config = dict(
    n_experts=96,
    experts_per_token=4,
    d_expert=64,
    moe_layers=[0, 1, 2, 3, 4, 5, 6, 7],
    balance_bias=False,
    max_steps=3859,
)
Below are experts of layer 4 (counted from 0) of a mixture-of-experts language model. Rows are named router (the router's row for the expert), gate (a neuron's input weights, with its number), up (a neuron's input weights, with its number) and show model dimensions 0-127. Each number is 500 + 25 x the weight over its row's rms, rounded and kept within 0 to 999. Numbers have three digits each.
Before each expert's rows: a language model's description of what the expert responds to. This comes from a sample of Wikipedia text that the model never trained on.

# expert 24
Capitals, years, place suffixes. Capital-letter word starts and year digit pieces, like Red S-ox and 1-992, plus ", California", "em" inside names, and However.
router:527493471540487480522520464522507495437499495517510448469517463513466498518486481511492469527469522458505526517517523522506493468460537488479494510498479535540508533454514481514542516477500484484461489535535508475464487480481503529485530516480531525511444467523472506507512508523502560480506506503492507468488556449474502509507518513493501492506485479519548481513472502524445516496515
gate1:523484459502481497515483476530534516496447505514507500496498479527524495463501508509512475527515489445481490481475523516492501478480530531448523502534478487486503500504485486494511531457506513509470462463499519492491508492465502461492498489479511504528470495579476525487507497525486496493486517461448459480511478455511487488532516503472522532449507478502494566512505458436466476530524
up1:466510543499500467440446488496455467440525513479476520475497523472491492499489525493502526481509464531488493489504472495516501511496510495486498523463483498530526528491515568489508499516508483495462485533492468502539520491516516490460470474519458486506479498506514495504486467515582519516482504521481515557494483474522524497474489434483529470506517507521520510482508527462496493477542
gate2:461523535500520497492521479495556505515490529498539472460488486486479482530491499526476469482498479474454479514503469487551506477473534468523500504523441512513504496517484484512508490503513478474435484508520524513487489462490503532467500538498506525462516503460465491522501555554499484544505528502507516539532516488494505480538508482467503463487482498509484465492489497494418486472512
up2:520498468492469508482481534502464521468541474520506527530529482488518512449516540484482512504495517518471478542483523532522507525451468528508543498510508493523514522518537489531480506521525499496496488538533526519519496462507505509505503467469494501510563512489495506494532493456485526490441513509485441502550538463455487510496516543461504524507492475485515524491537511509542497515456
gate3:497497512509474473530514520453527490439507508507507486517460525497494478489497503510510466491507516459512476557484511512503526520449504510489503473485453469494469517488504509508512480506518453483463525513507520495521532475519549487462553488485520514435486498494478533518488507540515509541510512471522522452489457454526495506519521492484471443458491500515487494467450492516497475506533
up3:490480477487533483491539500469478493487484460494508508549472470550478507472516511507505491498487505485495473475518499437460536518531510523508508514551504507519512561483507443521458497518498548502518484448487540496531484477504498495491548527512456466473485514524467520495507538488461446497509514559533502501493490497526492485496516467484479501527484522512497461500486511520482508504551
gate4:485475504541472499484522505477492470483497532516468500463516476507533471514498482465483476531496481454510487486495508520527507512466492493525478487487486497505491510505510495481568510481500466508517507530543498460501475490494480489505492520480462547471477523486489442502504479498470511498500512505480529507544516561546545558466506472531484483496476452523452531482479549457525533489519
up4:525523489512478438493510489486517533519466533507499487482506482490510494502495506502507482472501514501503489506511489475501532477483445497534456516479461510500490505508494518467531433542521497485510514523452472500511475568491540563499524516453474499519487542521508520481476548496508491493462472477475468546513498463478498496486538492492512498522546488536461546491538525493493503519482
gate5:502484495489463493518473457529487516502515490514537448490472449463495509487505556482513490542490495476484494490542520513471505481463534516514495499543470494513533517487536504501531555480547481504523528523545501506469523518477535498500511485467528522470501465515508500505497472499508507474467530519539503492473499520523467552501503510479481494492443456471513507559504464500462516469492
up5:516530477513513529479496492526505503515549494495503521464464468507525491512470554557502492481491535510524480530512532484475517488541548518504500498475532518524502527447505514471485542490524517507543520501425508532509467538520490519506494494511495482491497488506436484546495516527504463546561493477519510495463482495471496490488464469500469497510502482489491555496518512496534506507493
gate6:548499488475527526483477514504497507472474502493519466523490443478522516544485462505486532493491487519524513496496453494529508499477509462509494496490484490473514513477527489480465557522546462466522504459497502483488507499527482498514515506464496537534493511491504495574493485528457545526502517502495504482508532519533537459510514499478497490495464476542499448541490442513500466538529
up6:491509511497485499548490542495510528485487509472497517493537509504477502478530463519517480501483505540574475465493477489470515468505466488534511471509495523522502537472488463511457493486570535504509510544489469515477441503513432501449505490492517477527527504498492482508514484518511494513511472475465551507492509488524449507499518485494477480501524486491515488448482483492516441516520
gate7:494505505533520498513523512466497524472454464494494516494517494539446457505526496495521478533526483470484491481440525520484526514510504479472529503504483502502481452495508453506487513476496501516521477495549492470506501517428491485499536534458488485537505516494515530565481502463468514524473523494478482477491540481526494539505466489436490489482504500501486525511507525551535471509521
up7:479516497511513537506459504518517495466515493452482535494522475516474536526513462526442532481493505460523474508522498529526541500472476471471523530481468522500503482503516498504489496466503455463474528528480491451499532500475527516495468524463536504456495456505494485533508477493532542502531485467499490501474548537493522508471496518515484457553507527485488475494504511456465482510525
gate8:482494472544476475497490458497494558479495495514469497443481514509527515518485499483470468502490484506496508500507559572531448465495536508492471501519480523501535496480481481480540492499480524508502476483501539465515551507487506484455509495471517509515484480474443482496480521508559517467526478506502519501464506492530515534501477514486470498504543456490534476508484490455474489528512
up8:503546486431509513492483525468524510494465481529511529473488520497513439494488502475473511477522523496502513476447508482500527496541522481520543508505504482455513499492498523497549479446470477507498467487457454508516477511452447489549497515495521499520535487515525448511494537512536498492445498518490510465504481507512518503490475481519496489484458514539473503517518518465472508528504
gate9:534479519522506485537524509523517488464496500499530487465430484503480533525503485494506532462510511448474491522503533496471493467497485459449476491563518505538481519458495489446493504493528472494495495513551519516513506474508495508521477489475479513490500489448484521504489520479499482517522486493495497457504515534554479481516486517502473443499521519477504430510485524526451489509515
up9:474517487527490507464526525484510519496506497448524456493462492527537537531506528500514502523491488497488478495496534500504484517523470539479495502538541520511492542489498500513497545460539512500505491465525474509517525474467539506483503524515486496514463543531472528514497474496461486495535461481502527466517452492507480496516510486554531496570558489517535454464501492510505491505459
gate10:451524507460499493494522500519472514493488491498488439517479475501507497506489512548502519504478523502453501528498526524534542478478538473513451518485503529477552498501547465485532495549469496505518465482519483483509501505531484468477532474491476500531499430488502524546472500499441474492548541486495491502519524504460517501493512472456485508505484521520497505536540507473479479504522
up10:518478498513513519499495503501472512532457518472456495484530463519492523502524517496503515544544492454545491514506463484513509542490461460538491524482499543526522507526507498483523439514501501510519531514494512516445459537481497501481459497528526511540498514516446532511499526498471518536480465485498483500537505490469516476504567487485484529508508471494483499478500467469507538519550
gate11:552512479511504541523544501502521477518512501495516491508527503474521495488516479511505469498501504511521524515470457506524558460465494517565512452503459507465537545480462504516506492517506504487511493501493514536518503502488457467494529465500532489520474517490557485547515507445495558464511464493523486518466526481552463538473503519477512502496467488522511505489511507478488469498477
up11:515497529501482456515515518468479439463502451472485473498478477522499518500461476483501496465439537470497433491534446501525516486513481574498509474509533489529487485525485528474475493483485522485531491496523522519515487454478484533491506524497505524496505522531488485498503489501503504476541488484498471490469524496519456441482450522489496503492513530514485494539480456505496488482503
gate12:540566465518515497529481509467471496493448509487476485557537491471528510515538509465488501516507529470478497498493513464518478474522456499490509471502490460506489544473469518480511486476493523458511475519504469503455506486463500449522502505539505472484497549475480514499525500526486516504529487536495524467478528510500482470476536477496457506529484469502553457505477506502516519464521
up12:507473497533512548494468492494497486537490505540481508484463442487524481554507529495475507519475517476526518448491510483489484493520488511499487482490502545498511531521481481473510521510515501529516506530532522500540484497472513508502520469513560490570525476478493491500509505489481543466483493537474544517511501499492525522553534450518484492515531493487477535482439534472522538521519
gate13:467552499516494485505465524526553504472512469456499491466500517481515505482542466506513477521494525485509525511477483500525525466483551470530530498525474532509493502464492524539506493487486500442503481529516511485468512484497501486548548476526442463489493495511508510517527465494503480497488492558512514486481516527492493533511487552478470470542498505469562460476503481518516507520478
up13:491487488522475488502487555496487523486476457536495511515489496526464503503530512499513478458487516456511440471491522530520524522499494468507499530469516517554495473454522546507491551528528492492491519493557528486473516473486494530503502533460517450553549483546463503452488506533463503497494514507457519488484521506514485479483526495483484508485509500544498464483506472498487486523511
gate14:487470495542518472486531509460545510474465494481537479480480513547532496507486517461504489485500482477520484481515519421528535443485501525466506529493509533474544505508534491467492472500491507519514465504480479511474505488522485541492522506465505515511466518492499506508497484526491522513553513509457545540510509510475440474457486504467524509468480508487521490503480509471450485471507
up14:525514530526498505484483499503488511493483498492486521485481480492515519503460533526473478450456486570523498537483505506499483500490485478492492486496520502492511530523479520481547469527496530529474516557511498436469479475546522508499459519436493539482492519474530488456507505453481509470526493488525536508498487500471506470488528444472492530544485503463532496500506509500450514482492
gate15:521463506467475489487508518507515550460460482529490480521496478518505491504509487438495499490469479491519524499556504488506522519500511505492510513514449488570510439432526499538456532446513517500516480489476469515491513485484500527511495485477472499493491476480461507464484461494517544524513527484480476462503533513536531473490488444477525517497509504497506515493459519499507474512487
up15:534460515492473479489466449544526476446523520503467482512498497527503511515521492490490468476463557502502535536470487519531537463462532490529530492509505537463475436497506490522515527520515530495510483517534500507497540498475522458489518472509450521499493459520469473482517471469459461498522483471526507490536531476504515509501520499481514468496515495462501522495501494491490521464528
gate16:526507497491461493492520542474466532489501516476518517484527530490505498541527512519499521522482440477491512504463522472548532501522490493509530520500507545478503504495523497511524512528513532492498491510527508525495534538488481512517476528466576487484477523535527517545540518511524516468505470485520495504489551454467465536510565503493504435509466495518527516490502512531509490527503
up16:444458484503490485491492511511514495485494495475486517447470467468588521497455507545489483537501530494483480494461454503468476464450516508476520478495493449503475523483515462514479490484457514492507493475472512494500524533467522516454524497491511507492488524535453501480496492464486487511505499468518496506527484518520502478491489514493486514483565519528497527511445535519526513500486
gate17:509474526523497488568508524527480531521498514502524497499431506468514512487484506532526484503447520529518480472495506523537499427536496521500496500500489525449484493438498474452513488511512512510490495515481505513464490480483498482483555492466554476507525494525481513505488511528469512506479530496524492442481521493476514454491567476502514511502483503509521504504528525505508498550487
up17:523550493502471481518490525522507462506477496505525521503523523534492526478501529479476481505502487493510532524453503541481475468517507523490490439464490493439524520500480484469502504510492470525516546478479537518519490519476532505507463523452514459490474487521516531466503457501523490527488514511494510497503467541546561514527487492503504526493532491532513545486468471485559474480524
gate18:505511517506482480518531487515530540442495494528519477456487516515507489473549513508497481525478521518531516542472491454479501471451528497529474469475511482501482511468480450531501481454531496504483478516528520498467547503500550492489525483476498508492450508486491546559502468519475498510528499507484467508468532462489471497483514513510540517499486477456532534516521516506520461509474
up18:498478523491526470530539475494465507528516501481483503487499498502484485498505495468504536499505470524471484476523464483447491498456493526511486500490482549499466512468489514488516456509480507543505493477454504430517504535538499442471509475530498530463484479490495533502502473484498541519512509517512533511495451453409500491507496462509483479500502511469520523469471494470498465496510
gate19:489487467530475488517485490492509494540535522459507511521472519541429536508518511490511472477512504469547473514518464543532537517494521479490482524487531545453532508546509464499510475451498533478490490499554525497527481515472514490545500508475490500469480496489469508513502532487481519523503435494520499493492541478511517508446514474464494470490497526511504512509469500502487516513456
up19:474507525460498526471531517490483491513471482495487536532515523531510481436527490494523526473525496539524549485478525466476499536464442477523477466535479514492475482493499525542489486526509478488485510475467525449524510459472497545509502516468502479486509506453472470467465460482504476479494505487545472526466472510511542484481504515503481541494507509507482472485516527497481504528471
gate20:510476518537469482510487506496490484475523440532489475513500502487449529451510510456479447510495488457500483494515496485479464530469525525535507490493493474500470500504476461495450522512535469502481499483493532480500444513478506500536479509450500473494495513484466512539535507521522522534533486481483533504513471519533478543512505490465496455464462520517524478525462481538470478498513
up20:467498506469545476474483459522529532487517535510533532469559498475510510513506479490462564484466539482530507472474556505513478497492474519484495515512528521506478496542509495449495497495478505491507517473506474488525528519483504475498466502529499484532515567514502525480509499472493516488483520509556475552572515471514494490496478520487515504529495508529515507495472455519494512528484
gate21:489501505571512519528498520532526513529528508508521519514497499451503488421460450485510467512496456497502501479486534516527486479491465510564504520538501522507475537468496515491523502521494505461471474494498466484492501537549556520531527472481502520469502457485512485545492478530483505494475496516467473540497505489468499481478500491524507516514480492488509500490505505508545532449491
up21:475510506536495449492482490489525543498492496472519517492524499523499482497523515524487532496490479569491539451491527472500489494495484472513477503565508482561437521509487528478464493455508492538459507502496519488466531496507490499512521493506523548475484506487534491495483517516560496498477457484478470492506489500484464489472519494513555494503496500457485506533442484507527476514468
gate22:459512480527522510561467464511518495485460474469479512489491509509531526533491495527480478511507484474475538472496520488505541471471517504497516492476499502481464558530515458480472494493491448548541549508505509507512516462496506513527496508474507502511513463497487437516495479432498530499560493501504522493500520481580503515499477499525511466486499509502519521517521469510485478510504
up22:511485485505506466511531486540530496485511463459464498498496483521516464491490496485507511508485500491493521488497495533478528478481491471452525487510491508500472475435497500518512531463493497498458481491485485519468491505561480500502493462520484500491483498463559449498521495515500465501546506470507503461519561521523502505535544499502465532526474482505543484470504505416538474471501
gate23:484479463453426490488486530523499523501485489459501496455508488507488456517488501545504459521517558491480460483514509514541513480493501481488502504516471520499510504491512497480513529501443510500484444477509530486517517481460514448529509477495488497521485492484504525483510461489477511489535492496527479485520551507535498511474503435513479489522457517547529499498531514479435495504502
up23:500529554465576535468523506513515472503514494502484469522508516481547507483496532474535498477508490539526485494486483491500479521517491534517531446521499493493494458507528497523513474538550475543506485483476523500476496506532517530493539536482508510534485481474526511470503478524549494540485495486515463498492490532518506512527481460520470526496556491517507475468470458535494505473525
gate24:498526483505470487544520487469461528539453498504489490459470503514465572497509499507476471546493500502477570499531535495488556504463535498498494492527443482444553494490494508474514496500496470489504507506495537481488524527481529524483498475481508488518499497520492487489489501484507481510534506527504502491490508510546495508501485522493476460491483573511487506535475556526503529491472
up24:527502485501490476525511485500444514541537541479514473530485468461489492525481535453524490508512509502577454484495529534487474509521506518518537526481492459442477520524504521494458495520537485465486496500535485501486500488507481524503492520516471502501490517486460517496499505481551538498526488484505521477514468498516541473504494549462545506491477498518531449516534519490488482486465
gate25:445518493516516490537555495508494529490490516519490462475491516541532503511503525477516482512481508495535495527521487486490542484522485459498548475499525507477510508465473484481490509507496470550486497484490486506537545462531476501468506530463500490477449509534493508518541481458467532527545523439474492491485532484531511528478521474510510509484496436497532501492496513559489483500519
up25:478473501481485483475528473494482492469544492529500524503492524451483497522503533522494514490559547531514462490486528471522544499536517546507490497498491484482486492470489517533472476531483508554527479477477487481522503539493500427496479493501488553477497518485498489485514531494539468481534489514461525511500504518510481523517545491522543487496500502510450524502576489494507467511523
gate26:487475531483448479523517508520469488485521453467458496497520497485489534486514556512527509519505502518482512511496516522480501491495485481507492512497471511434481501502505497450487525496542533502524519497487508463493507512523477505525473536479464482463432536519465534540485512541479507516518516525518466460504475488481460511534527474510489448503488485494492531503457496529469496436503
up26:543517521462485538527463485476480486508515474517469505511481526497494527478461508495538480489466501537519527500509463507527495465532471454483494486525509473535514521457496511509515530520517463495574485526503557488500506523489489522510530495495552513472464524510491521512498496538494529512483515507508465484536474524543529499498557510491487503502479567494504509440520483494482486524496
gate27:568482513527501516529507493504481502501453512527527480502470540484493532515448476484530489506528432464503506479451532510507534517467472518506497550525514537517480504463493495457485537548488438458513489518505492497470513522499500521494565503511504485523507469484497515546497538496489479512490472479517504487498494521529489535467480472473505489475459495514513511520506501480506493464477
up27:497548479504481518547523484478495459498502486550493483525508535499524504479511495518479503513495487508519491515499503518503495483480480535475520490473505501555471522453452512495537484499479525458554496458491476522511523499525505488503504572461450511542500519465523517479540470492532538503513522517522514509542504504479502526445512493516523504481496526550509543495449524507506519478472
gate28:515465494475503503548456500481473487497452499489491454506548470502516533450512484539491543476499486514506492477490480498524484473501508485496524464471473534532475504545511523484497525520489493466531486526534535489526519513503504476460538517493462495524497454491502470540509495498472446504504507519525519451513520450515501470473554530476547465495486471511515483505519482461472509496504
up28:509476482510506420515498530546493469490488506500519530524479475487524508499491513511525463554465512521485532524455508497488514537505479508472470524482513475518509475531504527508443490481464525527510552479534482500466482492492503519494456489451540514491496515533485512563542460488512482517464491497467531486476490518513468522473507473503508481528508515493491490512508534511516511478560
gate29:510489455471518483561494484510513489515540486516528518431526438501488511493504481506496491486509505484524497491470526510502502443532479461470514503471477519501521528496492501463503539489462482514552493544521509479482496469516527466538510487498493500505507501519513531529491461492457488500550557540509473456494485521501492548500520491483482493508504517554538505496500538526539488499508
up29:472536495554499493468512473499487488524506469498487502532519534508513478453528504487516512531521530480499559487512554480487511462522515502529533472529497476472471528526529492554522509476509494500508537498506531462515483513468489477517504489525510469502512438500497522475501497505512500493544518510521512492554465477477480516518501554497453528463491509474528526519524483536543489552504
gate30:543487506501493493540477498463544516529499506515539499492532454475469491475514502470516451483491511458513494504519496485509520521493544463536502437497532485523515568535508462460484549490505479492486515497501477527480478507500501509477474491460510489516468476512511490505501528498495490528512504459469494498501567479541548511510528493490511520507481523539488510551476480529546481495479
up30:484502516485515467500447494504470499489519495474460494488509481483502519482535470505486537472495513502503516469470507507447482537476507503488507470449519499503499484535522513496496515497456472496500491532491528457489532505497464491541500460503494505490491486499480536550553528484536494469443464516526547443466516500529483560508540506482456549501480518534479478501509499517482495514470
gate31:501494449507496430523484468501496505480446472472551529519487470497484545470479489478501469476527469455478497513500500463474468475475551489476512505504523524553538476520481450504506490476503506504532489526500556520528471442483531467512502486504525505515510479470464517539508478501531503519485495494488502466457509530545507491513515520477473496511478489491500500509530515537492479497518
up31:513499522507516471514495525469547512480473525510525516483494466494478465494473452503433489498501514520475501499502501522508484511515499512458499539485497531508506513537508538504513488517503497508478516500549503520501519507524502471496475494499504451542490489539502507518472559546511513504501477530464483491465514507478473506439527439494492464460510451519488486570540516493462516508542
gate32:532487471502509471528493516470519537528505456500512487479498494507543515501516504465489536540483471464500488475517467511496501482458499514540513503517502477531459525475512507481514491488447510526519496496500512537514465486474537491483508488477526506504473477540489477519445518514526510548478503460482554461487540478503514479535470528527434494493508513454527495551533518538486507516491
up32:468526541474499487510506500462531477520491505488501511508537487517483494476483519471527521480491485496490491501505490494528475476524466517548536520492495452483443462490506490525499532468496452500502475485498491504491524492465567506484504540447517488477510463544505502485465509523551469508499515513480482487482569498514471453532489522501527521455455526460483531478501485495477480505469
gate33:495510504469497463484507496494495489517473472498491451505471437507533501413468487503505492508490476472510511470458502455491515491493491511494523520498452518491469542498501497542559459463509523500533475500548498477439479528520465518456487489481509491503513494520493496532488527484481503490524466486483516490471538506480552497496534518501505523490496496468514451518457487521504501469519
up33:459501503499513471530538524516480508485545480523544460507465513522540504489481446485467529473552536445486529499520512501532465458482436518510511520505500523507507520428518499470480478528498488495502488488466504527518510485487505483497503508501482528494511506481454468484482512550525508469536483537525472480476459500513493475477510493529487471525490490506508497469491542520540490510487
gate34:483490506454490472562530531505511551512441547500477466553511504517516522495469508521452478505518486503481494523511473471549495435493525493515487525499493502515510483460496464465506485505473501538498503530482516539465509510497504523470523499509495494484473451469457475526528516489487514548530512477493458523461506470470499479508497502511464490524491526479470496511526474543498501516495
up34:467533550531536516482500482480487517519493474495536515482487500519495499491509449515474501501520490533485522492478484532476479495484439462483533507519497507487506501526486501504501508470446480513492469507440529499540508521503484455501501512532497499508454530481513507490458461522517517511506515550544453458519565457479490506497485513518471508537535541512466493495495556486478497505495
gate35:520483511508443488529504538537500561488510520464511477521471498514487492512507503516507490493469503410461473469478535505545520487476511519486534506502474488547528483481468503505540546469520493510513523488529455497499490500449496516503491529514558504511485504518460574514520488532467468481509499496527483477491530476527491486495477467518500466520500497533501489485507509498472488504517
up35:529511526540515522493504514498530471502453498533466510486505515515480535508529476501515481469519518561503498463571481511475493463510520501460481517484517502472541480512483504467460498482497472516474528467478526501528535492520497471498510495524497465521481542476494495428501514507481517527507483514483531464452505478518543564497517500540504481504492481448509536510473481489490488473493
gate36:452505524521523481524514494476510513487503512526473518452495493480558531507510493560483505491500495488520514526530517499479456499471506521507503504501459519527552542530512472478480520521468502504492531540517484501487499480527489504512513497493486468436487466482475527536520480524490517512451524513488524468507546470525525554494516467508510504519533530532527516530539491534502545542476
up36:477511480475498512521521443487493504498467518511506495498505529586526496510534540503469500502465502478520559508517497440481497503488498508496514497470475497489466513506496518501487500533504437487509519492459542496505468560489545481498520498526526448477514519505492515453526497493507472542507456505508504519485481524503505506519504445510486529501545501495508501491484531519454470550518
gate37:466500510502487488526494531492521517520480511513526485461495487539499495573474479517474494518527507485486506468463518506505486463526524496511490477519474526501459529471519512531498501508487485486479466481551490458474546517475512511495560483467478477458500465493447487519536466541496523470508531511480531481468507482492486513481505477481504501506504458461561500466520485526473444493477
up37:580533537476464499497536516481523473501515493494517527484510493491500513494538475498534472480470551474475523516526497451524542476524473530429481507470445453486501453507530502496473474518477518538511511480532451495510484506540523479512493513521479507518491546488523493511514479504505493492532475527515505500522469497531455489467486481530521523510541492510500499503499519524481492504514
gate38:505495467491515477488522484557487516539495520500477509498513497492489548517501497489484504511540492478487475555521544520534454512538557491510522530524512483532500538493525523469501521502516496476483493493513537502454516514515488525481569492497480557487507476494483509480504497465483455488478452488524558492472523522490502559545512529518512509480503491500501507523529499485480564496494
up38:502511514513471516507513510462514455524534532446486505480494446515504507471508544553527464508513439532467479493492476482465493528503512484476512549445530537492512481511501504484520541487487532526513493548460535483465506488504460500477510511499532505502535522514492455495487534508513478485515526486481532508490533452468517490467508483517546463490470498512520470524493519497499521519518
gate39:540507540500511503532481491527483518519476466478486516461501509564491526500519492521494516521520506466482510504484532491492482474441442517521460473512516540531484472486549526462479526506510490537511538516535499505491502507515515557497461495500478497483473518521474496529506498528526531429497531505505499544512506490499498456459548536469529500483486493487464513510470519517529493477504
up39:496474500478492457528442529465512507520525502473505505557502454512447485507495474501501494503526473496519485481494505471515512526535502527457487476554523511465567444519522526477485489524531542495511487489493485511482514485504495509499509517479502499526465500511486540436482499523507484489492441498490505473487500482501486512477514471477489495471543507502504484469520427549486491476513
gate40:487460533502525521506489493493518506443502511505555486487529522484494552504481472479530439479455474470512483475518504484529493533475496511515512481466447527510480503512555548492521481475483473481513504464513522464531514492458569502491500491499521501496509535505489500497463517468479517517491517492455531512473513493539502509465471487505480504490459495519539501531444532491505496524513
up40:498537528525513487444469521450446536452490481520493459496467484500537509523509519505512491551491486478512512503502472589489507489529440511517479495519500503467503494496539480498482507504524488512524515480504535508461513513519487468485488481491488499511486453523450515511483496543506525537503458526513503479477519516510494475493449511507513535509517494500516446527523511497484525459503
gate41:520498490477516503539503503559511497454507471483545481470505482480514495530479426532446493479495493515476493520453502492533506484533463488500518491509470510507500514475477489496499510506485512512525464500496440529476473498514476527465521483494494536488452499495499472552528497477501502508554500502467508489486554531509527474489529482501520482494522498455513442479504541487489466519456
up41:482466531503523504516529457488486505489537534484513511502463518491513537499480501492505522520543524461484556476482484485493473468526509457508503455539464512465483481511493491524526496507479521509506535496529495513523445517471494437520506510458506514468524483520498546417536544500533506536507508526486487478475498514478496493513486518506501537493518529500499528480532551470478495505500
gate42:496480480485470491506530495494509488444480510516478497484429485504480519483519504515510516512521536471500528522490497469504536514418494511535491472500466464505464543495473478484515488518515498542512480515479513527496520457516491526529459474486510510491516533495507497498521455454482503523489509459501506512457553516523530525491515524530494453510442505526525491482473522480518458536515
up42:472533486496490499478496503497486466554504556532465538530492504499551482464491542514481491486541516491503521534497481495522486539490505473536523501457525504467519465486502511501512531460546515423516475467518505498542478492537522549523488468494526507518525464526514487459524488517497489495482491495505503529493453511503503517506492450478519513495519456515448491512501497495547500495499
gate43:512507527497480468495492519505502522496482515495530495499553481510516494511506490524505481493470481487471495498467530498514487482522522460544470490515507536552521524465502478465466463515531510471497453466453467499511529471501448488537497482486523510509461511456499524543476510496474563560475533511453497485463510541472504448533501517494500483532530487475528507507535490494495522496512
up43:505523477454496497493495493524462502561504467471534464476465454507495509536514479541488534518515563474504519503522506498511467514553534484497490514515518516491514535502516468493511499555481501480538489546453491523492523494521466525487544537485447494515508490539485516531505522518517505445487481491496551502523493494481507490493496524498469498514494444465459466502499513491478487482494
gate44:524472512541502492521470492532492507481504552498498539517471478507501486496464540502487514490468473489492457482491520524449497502486484473480557483526476516485481520469466492521523500512530480474479497455548490491479477491490483540516525502492467474470469524503479527518472500507453530462502526525479545512434510472481517502499510528493494503503472445495477471535498451470478485486547
up44:498479474479528518560489479497529502490492453453487486504474478515487499493492526516530500491519522536500502512498526496507550450476538473465469465553504558507468513471464489473496508493481512549505538503489471529463488495511495489509514490497487505487516512516481543516507511496498490499516502474496504513514561449532563519508551519483473531472541498459498491509466471547502510489482
gate45:512514483511482487483530486485493478471481492516522492456445507540466509503481466514516515488507503480459469511464456531521485490489516472489514488424451522482505522482519494472498463545513520462512450518494511548489504490488491474467505468496472477511465499476512546526516494490454502504527533494464490480487553500504479526526497502494508489486513465456520489519465500495480460562479
up45:565515523486513522480484477467507475501500484488508518506494481517496469504540477520497525525486460532515513517545525506498466530520491524486514468483516521487489486494519532513522504522516487455515532489490470484495533513529483429520511497481473533552511501475516519502462496505518513383487482501497512492518555544499482532476490499487496494483481445508481508507484518517491483523530
gate46:488508520494498499526512477513488470502470560504487494512537498488519527462489555485492509525515507508467512544422529506498488482493490470485494500527498510485525512439516492479509491486499500502490509540557498465499530485481558469541479461454478506463488487535467533505521489525512540481532542483480512463500551508524517508451506501509534485466471517512533511483519475505514516510507
up46:488503517482516466511494512501523503536487497485499522453496530519519534497511510506476482500482480550476549552502505508507508520522525533454506490523508501523496540433498487545479471487504508550479494503472524492464500518490490454443526502500484421511536489511477499498486507540476500499521518522491490496440522475488509504502507545481527508485484476549486485462501526503486460479549
gate47:470467502500512514515462478512514509523464477501481463449529498495456511499515509484466487540499502474492513492481497519457439498508497521529439487509477506503522515447501484510527536501524456480518479518481493531490516552468496506521487496478500503512480529514488499487454502520518495476473543497495502473459519480527495534503492480467503500532544481506556529554451508455502546502530
up47:531545467532520538483520475518514490491479480541542515501494568493488539500503541524472497545481491529508471489486487522486475517514506498531492526488489522461498466522519497518480449485502494471486488476495533472495478508511539513501519475524448499504555517516491522527450536494481487537450529468521521473491518514513475502486524496485503482465464528463512460527513518515538517467476
gate48:506482479531480491537541489475460548540524485445515473469524512488487532519476511477497527458502491479528489523536560492534499490519484497515462488515489517494533547490496519510533497473524474487515487502520452479515512508495482486556505507495506526508490486507494500527495490507499487519525525538516490506529540487492505504527477467547469453487476506460445549480509511514473525561525
up48:492487449477495472473546523492470470544532477475474555518507525518468445484484527479510516453457511525533497537520495458495488484481523482516532499489502523484541524513482455520485455574489540489492473525514492499490509469503490483506489482459470516519496502495502505483468506485502512510505463458528479512467487514526479474529502489461477517532472514513499516473499473533527507527473
gate49:503451466502492506531520499480532541465519525495463490525523478503488491461517477497524477516526540456531491515523540487513510484497509486503528466524481531513514494481512500519532507517436508520470494504528524526517512508491488519557544474468520493458500488469529493523486528502529499491502510486517562501487549512485488476481485505481460501515424519535541495514476513485461495541469
up49:521489473548543527486476528499482495467498535501518508490464533491465529513523507488481511501482515460491490482519523531523503533486457523486482527460527491438556491497494505507467468517512531451489530437495479489530506490485495504538470506517431508508543473493520492500510486526490474490511480530509475511449474509504494481501486532524500514450542471509541504522485524477498460490510
gate50:528446483504522480500479507507497530536485516489518505488481504471509526462452506509444505519474500491475469527475522482481499506477502493548491497499493501514529503501505478501493474521504540488467555545526477528474483505523498487499505440518455518536536502515502468497494503495471549513508505573503468458474532488495447548501467505463460440498500519487495508526504501530487503478503
up50:496499502472479489466496493488499512509477538479516513459509502479505517480486482482502522484465530503468524510546486479488502545501560498500559536502500489456499525514486513448522459484487512494500467534481512500535519550513547486467550473517508489478516459537501491510529468505519535495503480531485535459476507543482543467482487524486509511545531427489504484489493531501526492483499
gate51:538477517517483474519514460513488496508444546451523526503506463490518515471500505479485506514500458467509501497490558503534509469480512565450526521517501539515484506472527530498506493515506509454498515518530509479552495483522512468478495490518495497461516488478463488509549463519554521496511543496505473524463502486475508501481536441478495478487505466510514515526520477478481514468523
up51:507532458496474478529489459500553473505501487467522497496447540496531508547529504491511493510479463511504487502532491458513493556496494514470493522504459504523443514515497474483477478466456510468514506517512486468492513489470491500544526465517503495501475503561462518501501490468507511453533491455468452497477493544490484493483541504491507484503462501520489531508522496514540452496479
gate52:523497494515521489498534491541493483478464457518522477462463494463506518501520473498502467478456497507481500494473477526541490514472503517481517516480545520485474502541500514513547517475496525487512454506549486509513520465502460512494521499501518503503481463494469482514486482511489472461506530463544499468498539495497536488482520521498486520425510517459485481560503516474429514532483
up52:509477514512528506535528519484498495461489494520517469491483488501496493501466534512504521483475519475508499485536478475475482488488512520517555509490496487459534517505495487499471461483504535493531536491451509526542478518512486515546484520528517491503501526416507476507501521464460498501512514555510519470545470469476527496567491518513532487496497521529524454521483469499512487450456
gate53:481500520479485450485485550498524475491527493460529488512493466494491526529538498494484453439457501497424480513500495469553531500530520467470491534474463505498507520509503533515500530519527472532474515508517558504468524514480480510469525525493493515477464470505513491511494520517488492479485467546514487486455527466518512503502512521526507489512484473524457466492512497513534537496470
up53:490506502511505477480452467526466482491519495503479499511495485487535514504521507492477526549482487518525475516472469555432480545516476479533515526508501533519491513526499486467495507504454466533474514501458537505512503497474510492517512460516521517471502465497492470511475481509489477460458492469523490454522508494568520485492537493450521477486529525463498506505498557472503451483500
gate54:541516472534478458481486468573536514491494492509521518521509461483469491546502461481507539511520531521516527493461521523499524481494531494532564442512437496482505517498507509509501473467542471515491514532499517489481520499484513525505489443488526522475510472495483508555498473526458492496520519515489534503487521519486456517503515514477500532487485469466509517513491474493478471521509
up54:460479523455449519523535487512512478463519484495489519473490526493523459521497509507535523514493513503504512461509535494490531550482515563482545485530550495481498517478515493468495512504498491535528539500500494487491499492530547535470522519546480473505511510492485506509507479486431470528442490489514507551528499536510488503521497511500496470498558515490533497486458513483512510479458